config = dict(
    hidden_size=192,
    routed_scale=3.81,
    lr_router=0.00125,
    norm_eps=1e-05,
    beta2=0.99,
    max_steps=4993,
)
Below are experts of layer 8 (counted from 0) of a mixture-of-experts language model. Rows are named router (the router's row for the expert), gate (a neuron's input weights, with its number), up (a neuron's input weights, with its number), down (a neuron's output weights, with its number) and show model dimensions 144-191. Each number is 128 + 32 x the weight over its row's rms, rounded and kept within 0 to 255. Numbers have three digits each.
Before each expert's rows: a language model's description of what the expert responds to; "comes before" lists some tokens at least twice as common just after its tokens as in all text. This comes from a sample of Wikipedia text that the model never trained on. Tokens count by the router's weight.

# expert 27
Word-opening pieces starting with p, b or c, plus table-cell words, e.g. p.m. in game schedules, p-ouring, c-ricketer, Source, medal.
comes before: " |", ";", "ip", "ent", "ond", "ant"
router:127108126118075120105163118136149121084148136123115149169121183110122106104138169033113161131116090088158087105161133190117142142095103125078101
gate0:127141125127126132151061088112125122071118159135144131181148162177039104104131111065159144174101129112136135104135178098119106171141103132100137
up0:126125110096130110143180101066143160146222165118174178079126126129148188128110149085159162091143082119158171128171148123157146117172153197080108
down0:173111139113071105190105067104124120125136130105199097118107129114106153148095094150179137094139178119052079133120183093090112136079114128076057
gate1:123075109156127118092168083095083055147098133110131142156027116112120122137132102122132097084094160104122087142154137118085156113137163101143149
up1:131122156113131150139066114131126182053140141081127108117168125120065110104162132109072103163138136052110137130089146127114120151101079169182101
down1:101111155168120106142119203092094146133117121114156169166117080104136103166147168124082135048094093075154091162069127165143124143136136159115087
gate2:125176087124134087125155191145111160131151137017084127185122115063057100168113054118138146163114101136176105120137128160117146104140154194109121
up2:158153118153145062106116170176109166147178139105156099153148102077070085097170084090122113195106068098114164120126141139138145096148145146100104
down2:093144095142088112155177160125147154117094139122097112102123129109119135177119153060157127091114140138106113099152086097150133135154190099131107
gate3:139134177114178054114155123118129108120146153134132104213133171160147125141075137111075108162201186108083140110114098104172093139093148118147113
up3:110164155084110159142072165100205128138153078150145083090107087058087119123126113134139156111133103052139122131150124154110114122033110081171133
down3:072070066168110115088134056102096121083180101156220122107110144150179133131128116150139116082145186130149133131168130178128127088124133149131125
gate4:134122089188120164138100126130124124105110151129108119182138081117114161156149108100148105144161077092167148147078122169120155143078122077093100
up4:118190136102133090118136131136111111141133113167136110106149169152108130043159131126131188111099116059132122127130158128105108132130081158150207
down4:118108065082135121122099114124144140158093075118135108142112117144135115137133111209087218125118088098164104134131122102158088185167098138150140
gate5:135148148106082093110164168094095155147133160121180142142134141120168156106104115179076197181121097125188061138115081069085161154120137083122207
up5:144148155096169079151191133124129115155153123132115116161127089137116130112111140137077186135144142147145118115136159115180161168110127109153106
down5:203106157148097126152143097121155115174137115106153154092115071146077149176051111170120169159175186145167131124141068088137145137075134127152099
gate6:167134159146160086110132098131105120104105158105135102147105115120070119134133130115117162107124146144094063117183124121169146142121120131161106
up6:111120173153153131137129142067131160138214078126149086163122144132154140185160148135120130099174144140137200117066146089131135150158098134042101
down6:086110125098154069079063133129091183155114178133073098146086141142156126173116117081093105163140085158085115114157116137073101112166157083148095
gate7:132108080125118132128145151135181115068111103111155150100059161122119111120132161143125108120189118146129130143178160132141102112099127073157110
up7:146134102160115107129136116124131128075079122075092186095074131141082107155106132121128138124138139129068132186142157130148118130109142079173137
down7:091134059126167146140138134078105149132153122065116132150138085100109100146108156136086092137164187112130122149177162082075152178122112146134141
gate8:140107140120096118115190051135074122080146108179103147076142158136153081096160152136092111155166117101134142196170104126115103111061128147115112
up8:186118075136097137143140151162161160173124123128131161138121132104134172118158105174150061100085161142140162114124144115193120155180142137068107
down8:125136130096147184080125141094125137140204131095107135143213119134071149175072111132143167063110116121096141075121183132138110158199176125146121
gate9:098129148101087149134070090140153096137069144152119146134072189111160115102135105103161152172140165080141086164110079138169132098153163073110139
up9:168120156119146119098176202183140156121148118127150112156139074150124119101112196084120059126106037149156156159181152101090108137137125191141097
down9:072088115144128116108099115156124087103151078114150114141095185086113107150105084127097151111087131118039109159069154164130083133090128153149207
gate10:102173159140105108115118139114116096129139166198109116111166116096101090098099119132146124123102112151146182120181099149153185136129153115109156
up10:162131076130166111159121104142127147187128126154099142134089101116168183163145135165115133113126163099114072103120157144101077179116123146155128
down10:114122156149139081124128125090190093149098157146136144174134099085123095114154143174079159108113110154166121148100154163117145120174107137172166
gate11:075168135137143138159066194169106107099050117122141142144071093107178096075157146105091191174139158087125135100135112171131090111136178100087143
up11:173122122114134153082171131068102129112126119104152139158097080175125107177170077116142116081180116102107077125141163073136100119082147074138091
down11:175142076113102128109144120127139115137127093152153119103173091178168122186101076168115099149104098152076068146118149072196171152129065127147178
gate12:112126154069106085139179100150109115140094117098146180127102118151079145141121107045139116129173107085177071142116133110125161120067093098168181
up12:153138161099115129113181133151065158142105114093165082115132158105128100145155153128061131106144135100120056121169164110187203087115032149127147
down12:162093122173138123093141133088117124121108087099155106106055156135098172147112175113102125132115153160190090103068145092082060115127132179125123
gate13:126151146097108096151163126128114120125139151102054083091116129081138175118136185094137122170113115160165120075123105113126176126120133120091166
up13:102093138156137104155146122129174155102128114126161114111170109145128132177112075195098131102114114105128109162122102153167115109123140162170081
down13:137110166181100129136139100167128185197152159077124116189138153108189115147119143141171097169147142139149140114096123167100172156113122101141134
gate14:141168156124074073108093093131121160168079164085100176148138159120055122099149150074097154158155115060150096154143135102103174081156118109109146
up14:133139118116112082128111155158078135138114126104126155212098190100068067136104186105105150153139167101100107105112107142135158171115150156142117
down14:130146068189079144113132098088149143089115137131146138140105100178161147051132139186155177162116148203099168087117166141120113155125150100151175
gate15:125082170082117145142118154185088114073137089070102034088131122061133109073096105128112140067104113158122199114113111200107137152132165180080132
up15:167152129191168127146157163103127177166105157155148159129160160166100092178139102184140132153136124100131048168161141149192128102147129096212119
down15:152100115151138181170163131156182113073199146144138110144128116110170106115166209123152179122134151084173160111139119102177154151118171122102164
gate16:140149098134123130133124181151069178150133151124114098141119093132170096128124137056102127093111145172143098161141138132155120142125090156128142
up16:121198169159089110192167101148190161118132089123117143066110166179088151174149099165106167158154090107141149099144124100077143137129114079123131
down16:104129155156145114146144078102113104184085108130140145129129121119187124168131110149082155165195139091158113107178170129099140149129070138111126
gate17:104149084084075139150145158129152115091197172177157170112126079164135164096151132093148166107137165124126099104134119158130135178099111149068148
up17:145142040106092124164148126102117099145127144164135164131131108191136167139144160109138180111124113106146176126141101096183154109111128091114142
down17:125125105173163187074166138167162156127073089172189137162125076136163145085150200151132128110104055097147088151152163094141126160081060173196109
gate18:145099134096084098107103183108087152131098117117153142162163117094138169139115134106157107060113127126162116085108136133157141065119177109126132
up18:194169154129098099105114129178092111115083111118163143176073142150137120133135216143153098177102145185125150141105103194172132140203160111134091
down18:071096065123046104090132142109089140111123122135119106079124155104149146173112126141089114146148149152049128130111125162135184128142119100108086
gate19:109129118172111103096153103104072062081133129102107160158095110146129186111149150097172135101186117137181139135148125116164109092144076143125082
up19:126106090183121152159124143176165159168157135136129141112156147149137141130135118191128177123164124125143068087230089202149144123127132129158133
down19:130057150091131147075114119145111211107082159157124129173104176122144149137183110141054100136065167151172115111066148199081105156118130128118073
gate20:133125118054187124112133105171048138118138154155105101126173114093140088125101078100137090126145156094165134136121191119147121169087115101107136
up20:165080128117125074132163124106089114187120157119157045165091084124096158076166124096152128082135161108094144183117120148102138101053096117111090
down20:143143162114117123131125057161163142127132101156090162097178046151116196138121123081158108165080136126086164134186171089155164100118074129112146
gate21:140089185127163131070132156113163164120140145121090118146068070101091138131226124107168071149158139074182191133111160157138092087128150125130130
up21:149081065121090189084090180153117126128177171137098145147137152115109173076178136137137065139094144136096186142089110150155142134061108086150113
down21:123074174107066182147200104125171130121147128125090062159122124118128124133152149181146147157150150109132124243143124122140170165145157117173158
gate22:074116094109130133136165071111110080101127137141100142151095156153142118080114143144156090108063111114136119188182124201164101128077101148121127
up22:127134081124155111097132153131105191136102102134179101151124132105072101118131107162100142161177151149120116097106181114072120109134149085147067
down22:156150121150146180093145140097076128124126087052100085155148082097110104119095095095109157178125131122161156123113170074134153082151156171100132
gate23:111127145063093060087130123177104128108118131141131166133136077112113106069153137073099153131163151093112109058112140097126101098067118117085131
up23:173150166106143155139121088100137139128139120126133115100074077156148065131101106106141087088102157083115194151178128145075140151130099086175119
down23:079114147091141092156136144092102182130155153154111154170061176102163087182123160116092111171141139121168177155092113134136148109146192142152125
gate24:129132082129178126157163097135159066158144142142096107101083103122145127160109099120086030174122157106147149089132151203056130160086075077114109
up24:125093107116161098107189084204125038147050166127139119117136146125087115193141181093096121122141110154147123059101140079100070142102099141123169
down24:124125121087138141141147111211160155092068111119092135137130089151085135112131114168174097181190095114147178172135146162140114159112090115154150
gate25:117174120130131108163077097094148094174123143165170136141145112108162098101130063111101123162076129097107212144102081157151143058149088122105138
up25:098109127134123126163094101110170126171132148189178137156108119104132167126108116139086153160091168109115160134126103127143128083146091118104170
down25:205187152171126126169091090192120137116059104116119183178056142153135132161123112102132103160105081125107198198096079122112131115158146136150097
gate26:097120097158061115154085118137046125136167128078186137106086146143133091081112134118054143174089119125153119074146144149133124159101081146128139
up26:129123171172190164101059136119077121078127139149136118110088170092104103125121143106142120169123047146088160135110112099133097079182104151085136
down26:203148075092128067143108123147123145097188083119081123139099117131106149140068128134147158163137106090114062165155139104143105121128125119139084
gate27:120145156051146132068127120185139131096111120185094157146159042160122066089105134128100128171173106111119120118144132126154112197145085094120135
up27:129117085165133141167121150116126088109130143068163116116111176119131191118165150123123072154146172166139162139140174120087101096136120132088149
down27:085132127118082155138126091056104097126146123095143142102095129146099130105121148149086114119150094113120166171117123135147149083100098167125073

# expert 19
Digits in numbers and opening parentheses in statistics tables, e.g. weather tables with 32.2 (90.0), vote counts 174,427, 1 January.
comes before: " |", ".", "–", ")", "°", "%"
router:186087151113105161121141085119175115108169142109131157117109173141120080081127170094088148110056142095136130153183087139115080135136094050072112
gate0:144087123139080140112070101182137123130103103083080092131178153125092154123140135074115143117116160173118116148138107101126171096148087100082126
up0:176126083148128114074169093084116125120078131125112073121155042115083204145170112149087151088156131154135101162136098092121141122130120078107102
down0:137085131170090108149073172168097135117100141168145128175150204105133141126146098112048145123125097226118080179193160065150126136131159174104096
gate1:148125145161219160127183131080126075147157199122099057175117160140089097147115121123128072091175052162064119073146102095107104150122081070131127
up1:091134125134125115126086084126162120106135107156137166052176127083160157121137141087099145126118158087170169142124120113076199136121178155136140
down1:145108136117134120153132180183106136136124136152119071154122052167093130044181133100124122103118087154110153157170033114150093150150138067095136
gate2:117149095113113115120170192148109171135122093098154160126120135176115171165129129164106085100116135105098142122140184132167097074114119125121108
up2:122150125143092137130114124126189073099121122114133137161086119108140088184070127157088161072101055124181127109173102106123141111119153085078139
down2:116204127197185124143139131178147092203094160148117138109138066065134116183181095092115084108104107112080146159114141165134132105144121144130148
gate3:111109144122112157086195106134093147120147101100162131128115116165120149109113122139143122106144154140145160139112143183128123094168074079177188
up3:153137069105094079151138093120149120096170119140101155167066075154136093114157188149073092114117158172083110136120153140137168128130130152096154
down3:102122109110092142169102095111126169092119169124133100118179103146137153119124078172116139114076078095150107132099125200116157163155168148171117
gate4:145110102181072151196084184147113177142142106097139123126146069079100189138098090066115125126139103096076123139130168138131179108129161144158097
up4:060068143106122070144152097130103129100117192166109149068149155116113118118144193137095146124124151115111117094080162082093077076133130050095112
down4:097110074211086126143113057105144090104176122140139135132123144104111099109161122103110078110111153152161097126111118109130133117107161145102087
gate5:102101089099130145059114158123119144168147086079133093110092171117162096131149090196203125173106191102119143158105119142160185133129130083091145
up5:079096083115094087088118135091120081247168142117162117121057170135115156148149078121142129115140101117112100120090132140136144118103162121121161
down5:163141133145102176156115106101171135130133102172116141116126179156115111140117138086137163104068154150111137143103108133131133135109167104123161
gate6:127164114088198127085135071137097162090195105123162154164127179133157082142150139156112186135118162141171073167120093078161070093114083094099166
up6:108176174138077105167125146160118112156068098094148110080145121140156207075089151175133071092133103125152167081145133131080100162157120214103154
down6:155122145130104124143162075100163164165133172130107112143109127120119131157102172115100100151132136124160161156176080125129112144125102145085092
gate7:127151098174079146088118101104067117089093145139095146120154112070127110126126090179160150091146155151105085161107099079131115111180162142072119
up7:137115081134142135134119095140128092095146087118111109111173110185135114127141118242134139116119123100140152127168140188117144128178138151068112
down7:161122075138123123183105052206131190118119121177115127135170096142183070141088141174136109152101100094129101126132131147130127124135139142078141
gate8:138156150166113077152119150097102097132070118118136144187133087153139154178137087145089138133125159125143118164109121106104137135124126153174164
up8:107193152127106108146112100178116083159097125122109094137147169113084141143103044168109075153119112095142154077100087119123099135106113127128138
down8:124183134171036142137028159111138127123130170087095127102141129141130166117139119116147140132113142104116122116123210163108129175147186107162171
gate9:074124067124090126154149179096128108107118138154131129171090131150086165055151063142115183194096119125123119156154094144180136104154105087087116
up9:091089128158126130167216130102132135113155134144145118141087176117147120137169143115115136139137080069152185103158180165118142145150113146157099
down9:144096175173148094130108128115158084139073116128175123095148114085101151100099137137076143115181146189053136119142148103134133101175117167112097
gate10:176142078070127137106119158172185166095133114118166109164140152078170104120189091116178175111129100084113106113149130053183142069166154099124090
up10:094155135168112123099076167142166131083124136110112153141129062130172161142179113106201119134153154074110139156069102134162181053080169121093061
down10:146131164146125147122116094115145146101146094138147104075151123141133137121083113166139156098124129108113169086182113172116120147089082067165198
gate11:101154085140184129145053103109176059138144109097146174080160146201148129086132146100126125102108094138042105143081162145106117176130167163109134
up11:132126173118121081086125157139083181139129118159137083150133135069102108185103083151161098148168140079179072105124109126133157059124105110178093
down11:122129139110132088112107053092163091096094106124145129173119132065149143154121111167104116066122118133116152150164218171161155142071115144134109
gate12:120155123124142134086184144165113117155165097095090225136130171046149181124125106098148149182128086082130068151066160131163122095090128167114124
up12:053132157224157134042146183135127138103160112096072165156163177177093117098144165100062122163129129120122116109106102046159167103081146194164076
down12:128144131154094101181085136145140118148107194101190149080192095079122161137109163112134154186141137169134102142090129154155123166108194131124153
gate13:172126131153152157162139112090088165098154121053113124114149135200139085131117119117120142095129134134122104123131118074112148093129133070080153
up13:135138058140121097175120119154109177157172118146126146166180158164146073124089139088140139144130164057133144154132159176098096090125122152141152
down13:184103077087122178139130163188195077099104124151166110086176195118114127116078142146076125124168083151077141119163127150120078124083129123119138
gate14:079166135124085095082084110123168143115109160140091167112173117148163225068133116099136098133127103145163142114128155161114125141106153138162102
up14:127078143108139144173196122168091112136129104113171070132127129088095059173086090195118124124175169112109166098176108116136135128153140098112120
down14:132192118159091107144133151149163149135161160156063118158139114123131120116143102079079120143138049133136089156071073174121118138149098134144111
gate15:157151170081149132131144139085133103132144103181207152108149166123093132157116143080146192087127137162124121116115139207113110141165120163120172
up15:131151097137110105112185089160130125089146071056164132115122146111160146086092136155106107088114146108125078114162166118100154140153134190214098
down15:073135101100089180175154073118083106089112129128152136135064119136164146130158159110140126100123154107141146112156181130100154123158110118098125
gate16:093143110118162113126109079116096160142167121125131128066136084140161109147137141071131131146116139097156124153172051103141137100090127146116118
up16:102154133133139138133043122132134102221101117117099124195136118152103142152149136162179105122131161100108143101132216141128080141090140135114128
down16:141162145125155109133044136156160108159057118147137174154169106109099113176191075123076141139149079149133208135129221152145179098202106117094140
gate17:194137109125137157145113114117110097124079107130094109147132080137116143210147176098161142107173086145119109144128076114148162126121151099132074
up17:134156120146130132150109114110118062101111089120128162107114127166104106148070166099158157095193140160096126127113148117068172121135099158143104
down17:105122111065072194175162141100120161131104125167088175153128088058179074139179146099164119162093070171131193212142129137177135141138138084074158
gate18:193160088153161134063071121123121096104140142131127116109184085165126081137113142211179135118180155119196179151108105126089078166129151151079112
up18:177198081125135121122098112060139121143146193124176113111160088079125155096078126146160121113150133107183174115164076150133090180115153073104109
down18:105127147137106151130171127156121158078090145081127153080127161102160147121112124090115165146124092119154149125167178089149179106112085121122094
gate19:143128095188102130137134144089120087113157101087150134130125152112123153121102128078074150132143110081109132101094100160089113170120060168075109
up19:121155195123177121130116130106110152123103167135109081131129067131132112169164103171149150128106111154080066163156087055133141132143145150141122
down19:133118113066125116126124100110096029063124085084185125104136098060153085202124088159143136137102070137061099148110087115184113172157108091119177
gate20:123111149099175122182134123087128131151114168147092128105125138117142128132107104114161144124110104101195151151081119109159129109162111136120121
up20:055094096143126156195124169127108051045155178047094126117148127142114114147157095133100113157083142147141150128197120104130123156141161165120125
down20:141134139100164139203134129112081106053143190124137136103143175057109092120115110110149106114142092049177147120082151067114134147087115090137128
gate21:144155131171118229120166140119149120151112126188145112105106138135152087095132114127129103106107185174112147130120202116158108112122136136162149
up21:158129131128105109136163136128162209094186154155108144112097133095131112062136151121117140144132120129089161047110094134072113102131120113142121
down21:102087087110176088181069095173150157120067085112166102183136146136111111142163109146111121123100079102120135149148111117124159134124095124156102
gate22:115121170119153130140159100132113138165182172135076131057136084125166103191140167084144153095108190143212136067137129097178163136125115092188151
up22:142155139108127139160150084113121081082149170126112115107115098147113140155115149071125202111116111154168107137170106089062169060142089144176135
down22:131042143121061161082088091196124118128136174187064178129119161139133160116070119103110072162127056151166138129099132131154088122062107118126077
gate23:172083087109190099052167183099166101127107142137122047147118145100072095139121169110120143105127150121228161192126126128169136125147125131088162
up23:131145135078143122061177165108116178109136112094107140081134109098147126150144102184063152132115124120134131156096130176158152115105093144104198
down23:137127037098148134122121154165176161124147048191088130141144095169141122155134153133112108176145141093102105148132126091137084093149082197076176
gate24:108147111132105096151100167113103078135104127141154119137090091144114118131162022083136134151130070181141141144090074144174097059094125076059076
up24:144098110096113120123122093140159112105186196131082069064071132136155098084141087145149080132170157087117155093133040119158049176138127131155109
down24:130102079141076132119111123114121122114119237094166109087120143091115122126152120119105121112123129146146131120114171109130127119118138115088130
gate25:097115143160161068105085136103107077113123145077082089124176111152192155184146100128148132151117132135151133165082143107119140163141101217118149
up25:117137109135112072132198131131108116107155096114107171153152147099171055113110105134110124151167148150142124114137151145111081151107128113129061
down25:139121117118113195142151071140105136125134110200120112127132108160100118083137146129109120080127146132110139085153071133135079082119133029075097
gate26:114052141105120167153144113137131133114059109095123155085153146194133099180106088087128087115153139154170124118114136139095073121152118105083044
up26:114162109117132113113103116186189124138111122180161161145101068133136062092074134223095128111137117111101118127175086153153165113092190145136125
down26:148176174135156132097096163152160126143109115113127094140139123093133167063120108075143123143138146067157150185106106175122136173098074172101061
gate27:104090208117194086152122167178146151118194168128144139134109194089154078158093108118174122132114172153172130088137141100139117060143126157121138
up27:105160101140081157114089131095092127075060135153098143107162125172151151068135176186114130128147086167118114158157163171137140177077163136127124
down27:141114064128124108139063148128167124130080175116119124128146177102140119089125162096136129115122114105194188123128160119107155168130173149180164

# expert 13
Four-digit years and year pieces in dates, ranges and table cells, e.g. (1919–1989), from 2013 to 2019, 2006–07.
comes before: " |", "–", ")", ",", ".", "),"
router:170085127106095152118170106117118124129133152120130166124138106076129072117153202112102157097107138120129092125172103190093128155120076083063096
gate0:118097155086108164141100088108098084090086120096096153163075065125168097094115125134104081116118094152141143109096135183106150092118123102178090
up0:109081139074100142148115093115086112170106116148084112138077086080072118116109134117101065136145128110134166152148132166122137092127151130142094
down0:157157168133054190118107107136104131130145098111110145116132133115110117115126107139195147102198085109143105145138089142176144094169081104118146
gate1:148131146121153121118120131180154081146109127040065118096188158116125087133085143060154147109139128166147152097124161159127212150125091135163090
up1:186139113124081172132107125135161102158123158132185136123119068122123109126127110162108121194118097135123065087088127151126125124112165064145126
down1:214137117102106071126105120112191117152153163145173110120123147064136129149151143150098158148115101188135056162093159123139094120114095150111142
gate2:095114092111111081152172145169153114163117071091106079210126092091115152142102127119099144132122147141129134179076145136109171124142096179112156
up2:130129177128152118139128134116153127126153162117179115089106137169129062139122084146102104133111101092138125087169175139107103100143154120106119
down2:178164111144127146161102149164170096114122116141051083112109099188159079115124090110105111139197091145081139085144128085119089119157069122031123
gate3:134126156120168156155188116163159118100154129143118102109110148106119180111163130056111106165133096138179200176122159143134131089128118126089150
up3:102127133123120087182162092125129111117106187152167105106119115060121136118153149118091065135096111102157158204150149093118133135061182142123133
down3:086106129091132153147144144066105085081148131121098150135122124129130144110096118105132157094115103136131111098119131054116188134181140124181157
gate4:132153082129146152124082125146107134056151091131103124178132131144091144195128135107155152088126122138145110123176160125123092142166121087090079
up4:137146128077152177140118127142141156084160126131142178136135156141119159185132134135156158156122145128172079166160150154133120153132086118072083
down4:081146142164181094117140141164101126137147161097205111073164130114121113112148068089113175137119150122071156158136112138104111099089121144156174
gate5:179063150097105117124163195082135114153162150164126106141142103176123188093133133165115105084100115096100099108110118092082118148091161110127035
up5:168110144117148125125218153128131152132115151138125197168126140133044116121111097136191157072052100089114145096099163121132095147108081148160037
down5:125119065118150114115124110136062145168147140154131042128139140174159134182137097125092107140072084163086122050162143157135103110153058066141170
gate6:144173155123090132089088128161121130204144144186102140107120163056061108083187156140146146119108153111093141125145129159128150152118111101146169
up6:146131103133116221131128079128129079190135184175149158161178094078099123069157138078152125100156191149151133108141126173074173175121055110151165
down6:113109117107157096094147120133103070096141040152201112126124119120163088180147102133197151166102111154155140132123136096133097160138127187143120
gate7:093144169121139138133129131188128111100090120116194078115151119091143127096084181152101130139119151130174091175163179114176147122152100140103111
up7:133073166102081159091107126095146081164147124150074165133088149110128089146121102130158105157142134140093131067135128142123104098117119136151145
down7:148134150118138111123129173112118125110174122101122111123098124127175149180092140164153151149159178150145085161148134147051129155062109131158138
gate8:176151107085101111115119133199152151138111056104140126116047094141125131123109140099121133133150179100098053139101111178158064121118121094119095
up8:175159134048171104169142118135140139128129086135113159153106100139122126147066136127113136182155119161081104096085137168119057133099117095122086
down8:168129136097170092132070131103078154196086131175086155113129135085145072040160112111167168183128150077129156165163103108076137119124154175081152
gate9:192121129124131128163140199136167133121130133110119122130145141106151131138118121123152168101194109162130144166160081135119145119168127077163122
up9:102044168145160086079085143126114113165059111117152128166118125154157098117163084129196122079178160125069123108093104118162119071120165172160142
down9:174133115138109158182135136162105133107112162183106133107130074102077078171081170123119089126110120133095177121160169142097173155187089123101130
gate10:177188116108111131107129144175152155095135090103145089138148154059142111131122145052145096068071175170157131118120195109133152119138110081178068
up10:198182113115175115161098131140153171167096129134134142150177136099124140122165162166122167097117153116118167155146074119157132090131107054166096
down10:065162126082161174073117128142112203180098136124159135100152160143113162101107120139087128100089124108140141149146126145104138112164153129106110
gate11:121131114107106119167144119140149057138111066108116145156162120092161081171130079155164115085110119131099168119084177137179167157165093123122061
up11:069185124106133114143140126162121174070150140127172142068155108156171154097146138204111096146114122127153098170099154148137173122139119181096107
down11:150079126107079132118115148100150115118115080103145099206116100067099119145122116080161130102212087126117102081133146131141136134152135160082094
gate12:195057153144175167117152195193169099226185081130125145088164089143103085154078068114085094165166095135158123078137135128069096117110155140144080
up12:092114125178191102119110172158145143176128098090108129142161179176139120112110113119102157138123083126108154149059113125166095154167108148094100
down12:158111135118143147125127113069130158055145122150098114140122166164122121192039160069188123082202148133107135136121128120204123121138082120133131
gate13:078104120141177113122117157115140136102144150123084129112136144160161115131101091127161128103149130124082173163165125130146137069135077135126134
up13:140117199144103146149107119124165137161082064100093091140121134103124147155138155104062162120168122117155094159118128169095133131111086165150136
down13:177154176090157118129150110133136100088157078124158104080104153122154125126123211151141045073119086126116147128102140178147133142122118104150121
gate14:150106162114205163122127118152109124133167170122141184090163112158177124159139141087110159166140095114092093117159126108126107165111104094106130
up14:076154085162115118142088153128100182127083133153112096136119189139127107113110113130130092077155188147175175130103147096108122037120114147127103
down14:176166082151089042080125138164105141161174147148090125146115148133116103080120154152147120153181108105102104143144130052094088147095134107196174
gate15:144203151112107113177117093155082143202091130093160113090179150140169105104141122225101128146105159191197120152149133111137090165146044141084123
up15:127077071098148127103157111104107148122171102145096170131077109106137174157129182131120140113119096099068125095077125158212129140145176161090105
down15:116057159088101156099152079087123105073084098172071140134165076121181098075130078125138146112094093130106129137164093153164173136048098116129152
gate16:147089103126173168149142111139143179092151109145144058038056127140140198123175106149097129099147109134083196119076120159178111163100135145127115
up16:116101064120144129163091098200096186086107077117109151126073130165099145136100125203116164153140122111108142146100149171124079152123143125091147
down16:175115153132144131152168117122086120174130140196144104143080105131108085138130135104134121121124142171139129130125100120120103109187150107144144
gate17:123189142082145123087164131111174133174088169140084124139115114142106095101165187117095144135089115121145127162121135158133136138120127082146069
up17:123080129167114171145138111171165114075154126150156109086100161129084104126115117116107091077102148107105137154135149090155096123156105084073179
down17:114175082075097097167113154152129142150101180121163185109167120113118150104079187134148163171142068097166154109084131196115129139158134138096153
gate18:123144051140127124128140086185150158122157152076135127086114127069115126139058145074104176121102143165172175138115145160122144109154126101143161
up18:122102106128132109129165193205157157150104153115155162073145125120092180106101164104170112129142131118112181165155133151067131073191113148141128
down18:112114134122148140149211121087144084136135151197173095091063160137133155117156136128069131111039135115170147168143151090218092153146173169122130
gate19:138078067100127176152093088091109198146138084143128100116099110115122112159134078126068123101181129103138107125102108149128135156097126144165109
up19:129164126146202136097178168165197112118082121143150140131150109191143161102093176108203177133113099099098123132154161082126064095152124082190161
down19:109102147112153120156147122086102083197092176124092115147152093051050070161139115137153125142125092138155142128154193122104128077106115187165109
gate20:126136117171077103177178148157240150126123121090119158143136137116148155137103172153140136085111124160102140198128111116112179095121135121110119
up20:134165102100132135119101177152082089134179143164150108097189121182141189071164139105069123129158132125184122144191139146081097132140099083133162
down20:085177174137133118162144132122087149141126089086153126164163143105061200144158114087134097174118109152116124113222140133103132110080147152185121
gate21:147105108140133166090188144169146129133159120128117075139131115115152120154104113162086147132085177189147179151162125156153149138113125127121119
up21:183138139129124121084093074105154199095159078093123126120138142101099071115155153144124108168148112158049074132153087121088108139107159100108118
down21:131172068150155147119101134143156154136114167144106160079149150125129133151170134151129143179120112147200194166093124112179106107103133114132117
gate22:134127050158098102141109169136125123164152113172116068079149112080119130079145090115083047189139092112104164125105117143094108177191123085172071
up22:117110123110113157204142080122132139116050154144155100141143119127103107159126064144155034135110149142161105138110148133113115144120105154194156
down22:143107149105124159112107127178158145148144115143190087080116113094133172196136100096144076165103158115112156104197168102065103162163131168099108
gate23:098147111132106155119118106166111134072148132109151130123155134166127141196148109127156091089146088117135064104201086112119117116176055178138103
up23:102171136111107113119155144077061105130151098114113142174104157118180127163122166128120136157117137138168178166114147110155121160068162129101135
down23:144078075173181137154095088138221151140153108132141107146127084153062074144176076098187143132176105140128046129152105158096095123157090134147070
gate24:155097139067128105142121138097094172141137118131101127102111160121099148089184108132077056090123150101136111096138086133117180129161150089139131
up24:143171126118124140121123172153182162128122068129111133139103127073075142123150118151075120116110225063136131142171111129176171122153119142157167
down24:070114079105148091123119089025142162164111129108178183121139124186091161126081130128213130158134115182117142150109142130086149134075112163084109
gate25:134129120148200124161061118141131104159110155090154108101125117179152126125111101113079168179154152106118144077166111054078125151114143081150092
up25:137147093101176124136150100097118129138143160163141145147162160189181123199071104148194102169120182161124118180145138088127134126099109111119145
down25:110155098196155114162107172120140142088129164085064122112136105178080175172102137093106151092167104153124162167092133142132137087138142112144121
gate26:204167161095166101167118135121126143103101151115111097120094142129087081141171139113155165099086079079124113085119063119162137146161058119119186
up26:121171100152210138166152146112175108183118182123106216189107124105151169164116119065171089109143151065175128152126139138117129146126158128168073
down26:145151151081127111160093157138135151127118134064105177119118096104122115169096127148137116185149086078170074124094157137095153090093137083127154
gate27:153150153172084098155133124148147201116169140104118115124172126156138135112172145153095090103074188112150113109219180138177117190126080116103162
up27:129158134157106179104131127136080139120122093107111160118133126157157145156082127183146075064128129076121134099153186191073116136149156162145156
down27:178152156119131168135171187109167101089134145115146093136111182105141202136186204141112165073142143138112107177144112063115080116100131129114115